Experts of a small language model.
Size: 10 layers, width 384, vocabulary 13403, 92.2M parameters.
Experts: 32 experts in each of 5 layers, 2 picks a token, a softmax router.
Training: a variant of SOAP for the experts, 421M tokens, 3664 steps.
Below are experts of layer 3 (counted from 0) of a mixture-of-experts language model. Rows are named up (a neuron's input weights, with its number), down (a neuron's output weights, with its number) and show model dimensions 0-95. Each number is 128 + 24 x the weight over its row's rms, rounded and kept within 0 to 255. Numbers have three digits each.
Before each expert's rows: "comes after" lists some tokens at least twice as common just before its tokens as in all text; "gets" lists some tokens that make up at least twice as much of what it gets as of all text. This comes from a sample of Wikipedia text that the model never trained on. Tokens count by the router's weight.

# expert 9
comes after: "\n", "\n\n", "0", " JP", " |  | ", " km"
gets: " |", "-", "|", " |  |", ";", ":"
up4:154140142067122103126132145130114078135184124122120136191139099147140155160135097125117101158131143149133145134111104108164112133112147150139117156149134118115140129098135107120120104153112098159137171111149084149087132148079127152136114130132145175167148132103168182142156161138111121111
down4:118134132121136136127088095095128080123103103126137116102082098097086130133132152129090152111110163126105134152172137118124139143138081150111144122180169121115116122130123112159128142094132139135121127122159117137145101154163092126117139151116113118112103145145110156155156140123089135096
up5:137134093095132130111127128096123074090128146081127188098102112150135153106181161152124143134091179128107117105096163097155156145126131123147112093117178164116155121135120110128117111100146151092099088172125112146118120153124092117124153123100106134120115154160138116112104133134124123126
down5:110143114086118150139156158125141108122138136140140171108141115124120112089123114138161133144135138176145175120114159131091139069133149119062139160114112133155076175139105153158108170146123160161128164143149113182103124123162123123162143132155131119167126163144100092136140127122126149128
up6:134110122115194105186079130108113155105140135105133108136073117118167098137071152112152121105161105136126136136099073156114134132145144145131161120142124092127130127141165140131148100117134109119166164149102109105110147134135140121088124134124147125114144121083107123168124168105109115125
down6:173189156110139114097098197153121127144128174149102151109129159130161088094198122098112137151106123122083114118124110086182173110108119129135143150136100117160131156114119126133130095170175125129137150133133120099161149157147112171109126192076151125124120130120084136151133124176148135120
up7:111135129128105132144114088150125123124156104137121096090113123134146110159155122116137113123131145151131102158118143120139109133112136083124151144105130129132133111169070086118110099164162136144128128071122155096109143160124126136156090124151111120123127118094117159145114061126107115120
down7:108120133120124134149110106133121143087122148171120124196140116144188115144125120120083158093142138100149116135168114118091119108092150105108078109149109138142122120113115139105130128129128117111167135112110126088104162097126105106113129145110100154111146162116130144136067099104156107131

# expert 22
comes after: " | ", "–", "; ", " K", ") | ", " H"
gets: "0", "2", "1", "3", "4", "6"
up0:144127119141096132130116111177118151113149150170156106141132090156156119116140146130116120146119137159146160108126120124143104099144125176088080096117146098119155155102149139126135157110115134148144151169106116124164121138118146125084118152164101106119132138162109136098119144115051129144
down0:118144089146110121133098169101143115135145097156153142162146169146110119152123122146121155123150124114163135142107109110110117097121129122213134111156145136120129161125121158116101164127110124141079142156118112140103164095138131106067117087105156133142131135135139153142162173084131137168
up1:129092163151142116115126114092143148091135160175124106101155133127114164130093098142158126113095121132143125155170139143182097126145114120120101128110104132144118128106113126091157164130132116117136134122135163116117131167107124123109141104181126123105127130162131083135105142136182150103
down1:149095135070141164110155103149149177157108145099059166119118132163118118116177127131119164110123136143097091159147123147162159132129151145190128088143122080160118137107096123122126167149150099151113104134177148153119085130101111125111118120133124112106146146087108144107147131129137096133
up2:133115140114134162114078133157163125118152134097179085139129131138120129122136141138148086102169130136100160140066149085119102152135105165113159132117078111138139106119097142115140148118169147156110120092137121151118158113151130127116152143098117130111119153102179171136105078101165105103
down2:116160126151132106091157125119141072140138126120120101167135136141123136099149144120103157172119092095122150124139094133091125153107143142126101116122154111120140094110064146162127168080142119139125141119149130128156161135132127135122170129102127098139150137121105137138097098144144128108
up3:120101163099144118104125154109137142154148135136133086157132135138087150122144159109115134106109127153149127153182092100122135152156121148129075090140116133127113130125123170117156141160167113114119145113107088122136142143059158150122117172099137103139177108117136109130118143108163108141
down3:142120113093121142125108137119155150151132120124118122109117122132131136119118164151118110115141174125136144160134120090128113115136129124122110132090075117131119172133144161091137154119116121146091095110111132138117116110158169132134096110108127100135129129150106128141096067124136129132

# expert 28
comes after: "0", "3", "1", "4", "6", "2"
gets: " | ", "–", "; ", " ", ") | ", " |  | "
up0:151102081092102131099143135122130114141135138101124109116080124107171154124098096115156117122145112133162149149142152081110171114169108134181136095091102178084079117170161099155146162140102182082138137087120166181099115168137151128131148136149173141098168081106144141143145152119160143131
down0:170152098125153119117145071113122126098138134102142135131134132159122115158110148147124119118104128159160117119113129124126131103106096185143160102101107169110148117132123102129123148157114158117086111141117088183113171137127153151131091160102152188151136080111172120155109099106151136134
up1:104141101142111137113112174122103107115158115115145112157114106128113126125113170120159122108138108115113107125120131121118084136099145094141105149107139142144166134145134156109146161130144189152095123136117147121138096104138120153172138163154094138118132159194135150105097120111193129119
down1:099137120124158119119128140130148161161094155127176161137149123113118133153109114144077122139211112127133136118105117122174161151074122098084135165106148138134106110129123117120178145146158098132136105133145113104083147145117118159186171119147140119150161105167154118124126130102119160116
up2:111130156116093106138126145087129111127102128130101190143119134164145082072175155154155160127160058105131085118132139141165132130125126131121084136147118122134100138121143144082132151159131130103117109081170113131167139141148127176121087105106126099117149128131136133176127091128161101111
down2:109110157127129123110093135144141114145118161068138118122089124130111097149149108136161128134143154173113138117139101155130107108157094120104117166142113087128116162136188125118140106133146107118161145148137172148119118138135185106173117136130194104110117123105137125180120107121143087187
up3:127133092101093125113140155146117111127090151114144128110163138096080144136142129131083106114153124124093120112086153129141126102093122118130163157130089118124192130153186120167146098095115103161134157124125107125092119137118128143106107121107121098123140140100134119128151160144118099087
down3:152077100130114146133136151091165130112164109104163149159127157126123124121133086077090117101121118081137142129138123108157114130146110141093142138152085117152103133119137091143073134139137085144118164100191139075137136100131140144150107090096151115100100123122111083062153090150130169140

# expert 0
comes after: "1", "3", ",", "4", "2", "0"
gets: ".", ",", ":", "°", "′", ")."
up0:135161137098140136147074113104096125074119086107131120153093123099144114130117095126123171126156078107124145121104147111134119129111148123135064113128116106163120115144175169139114084144100148082151130088153102141152097111153124126137156156099163128126138127149124118120146115130151145084
down0:157105140147092122164132117148115112109103158109106132114132094109144133064074112156152125157135109102131133112181131139135145144146147138146107123146148120153126136124112117117104170148171097084112122098124096134113195179136136114162144167098139142110167109118156113133108166114115132141
up1:101124111107112117099104096112110098126079133158110148165147128165088113124102129173113140185134138125093139140105141111127111134130109122135139148139091093119063137122139139141138143124115162124125140104125160140140157166111145166122133122153096087137099130139099167114123111138157135122
down1:148139125129119194127104088148093170117152143154153137118119140139125138109132133167132101100071113136124144091146151131101145143131085182137092098106094103172150136103113164133169126122102144124114101116127137116063111149107126163123117103169126114121143117144129188114116116108126136122
up2:148128086057115137132130093129135090157144080131139105109110201149089146164108106129146132107108102123151117162159142131145122171169087159109141162128106148172145166132112134129143143137117146125173152135143127111098149113125144116157101108129132128166121134172160145140137158091152127098
down2:106119118096111139142112150133105118112128132127115147138068111123098153122121133120145112098111133099132106133133150090088131137170115141139119139116117146164100108074091179114103128156107135149149167106104128104117113147081147115150111109128140135071143159117200140137131088102114131120
up3:114108122102130144107135135121141141150114095145151108159162147151118096115118111116106128131125089114123083143177121098107097115187142122158143134130152113116122132151150116136110174172122151127142109155162094098172125155131106125092111147160126100160142156137142126139127138146174164148
down3:127154162113105114142158162154120174103135124102118185156135103128156120128096131134117135147139124117163085152154138184124126067131124139147080132129118118125091133120143121151146100181137130086163138145138144163116118149102151120111145145144167100106121121137152169134151153137129092144

# expert 24
comes after: ", ", ".", "| ", " in ", "- ", " ("
gets: ".", "2", "\n\n", "\"", "s.", "=="
up16:159095155103141169128125112132138147108131154137138102110159123113145118181153133140120179107131148154117177155151168112110122114122119089148105111164160091138164119123125127098091103150106162078129143124125180140106097114147123137077143153124135088154103128154124114114091141094149162138
down16:146142151088092154122112143111094092161092149106118155201125124091118134164121115084144142112126169102110071101104115122133154134118155127153156141118127124118128164143123111144147095091114123161145126117132123144128123098108115129160094150134133133112097083122163119124118133129117079090
up17:107154149092147141148094142151086116154147104135133104122117140116099150145085103102098097134062117137093150102141129116136131119092131136109156098097125129095142090090149077125186095149125141103148134123105112139155099110094165151142115134106135129158144070130149114135125119130069117124
down17:197093121135144129157167111097161107138079160141146120123084120075133091148142191121154142111101135068101102097165123090145173143112148146153170143124116143162104157101107117128126150182179151113136144167122154168134127129195114101114133127107145108134144116114122160155155130093124117113
up18:106083115130112082077144116108149152147131116153130151126137102161116132160143145155106132131111120167106154101117159152129123127130072151109117130150132129113155155150096099143093153088101115153159137158093143178146116094141181105119162158125114111076136106109098149107126114116145110143
down18:103082150094134153123150081141101129149123114103125157152110110136084140101097129099118094137188142102150152104129132130143154109148164054143160118124146129122137120133098123108148127081105104109121115123139104125146121136163141116084147099148129115144109143148186078154147146110154117138
up19:121090196141133116068092149151154129116104104122105118187118105158127112118107142108187113144129133090132145145140100130129140141115153083139092129122123132167143136126158125126078166120114117131136094102097088094120125155105131135157150125112106124166083114079125114104132116177136128143
down19:099071116122113166172145180124155122113110136132165113171132155078169150123081160152156101131131132126127145144139108128139090121134132137097144137139125117144126166131097143085135108140150132114087099092108141150116078084165143117106125108157166087116114133158111089140104146101148162119

# expert 7
comes after: " | ", " ", ".", "| ", ": ", " ("
gets: "3", "5", "4", "6", "7", "9"
up0:129114154103094089164124132146097108140082163123113135137134114172100149134141132112141151114159156150129133153121122192132052162142106142163154145158122142141143169126127144096091152146187122123160110140082164151124163129126134174129140121146152073102103131174096133105160109117122083132
down0:145104111087146115157117173106132118111135142188155151129140113079120111118132113149151140123130103127139154149106143088135133078165109103168107148110077118134147148133111121123131129211098124104128096134139113171153111134114104152099058148137139139136092114132151174119145134111139124122
up1:101152145125170089139168189119102152093128133098138121147161193117129147108144086126146079152185127153091170100120152129149132137160152069147129126146119143127158121085143137103117133105132135119151139137113153138135116142140172124128114116158122166116116126173146134130149111086109088093
down1:129150148146123137167099146156119115159125133114129152134114126120159105080085135131142137159141124097115132149130127139110147145174166139113158162120095128141075117143126127156138109074120127150113148104104144144121117176127119116125101127121174161112122126094118112155153133160148130155
up2:083110145135124129148118154136120107148143138127132108148083115154164107124128116185117134126150118122095173107133124121124142122152124197134138121089125170102083170165165078125154129118083128135141111172139140159142120123116131115135111116129085123125132146147153114121163105112118151130
down2:113107139152115101097135130158177122113177126116107128104146114146178134124147156168159123137138131118081107131109151121116152141139101116148119107127131136115156116134141136110130102097115160165133120143145150105125114154134123131107138146127123113095098100099088140087141123149168153159
up3:133136075125114130156110127117122123133151120144136097131087147116099118100105133150126127086108127132127097156089133126120131103141119138128127149126133117186113109120152119104142146138124148102092131148108122125101160137137143167117116128112105150139149167095128151092137059122123136147
down3:124172102154130144096115148096156116069112143171128151109149135135127126107155112123118122112123135178135098144153126085159169143154100139118164159122140145147150155118120118162123141115101119124109124118135114172142143118125166145111119124145134169113158106141159115105117102133113166128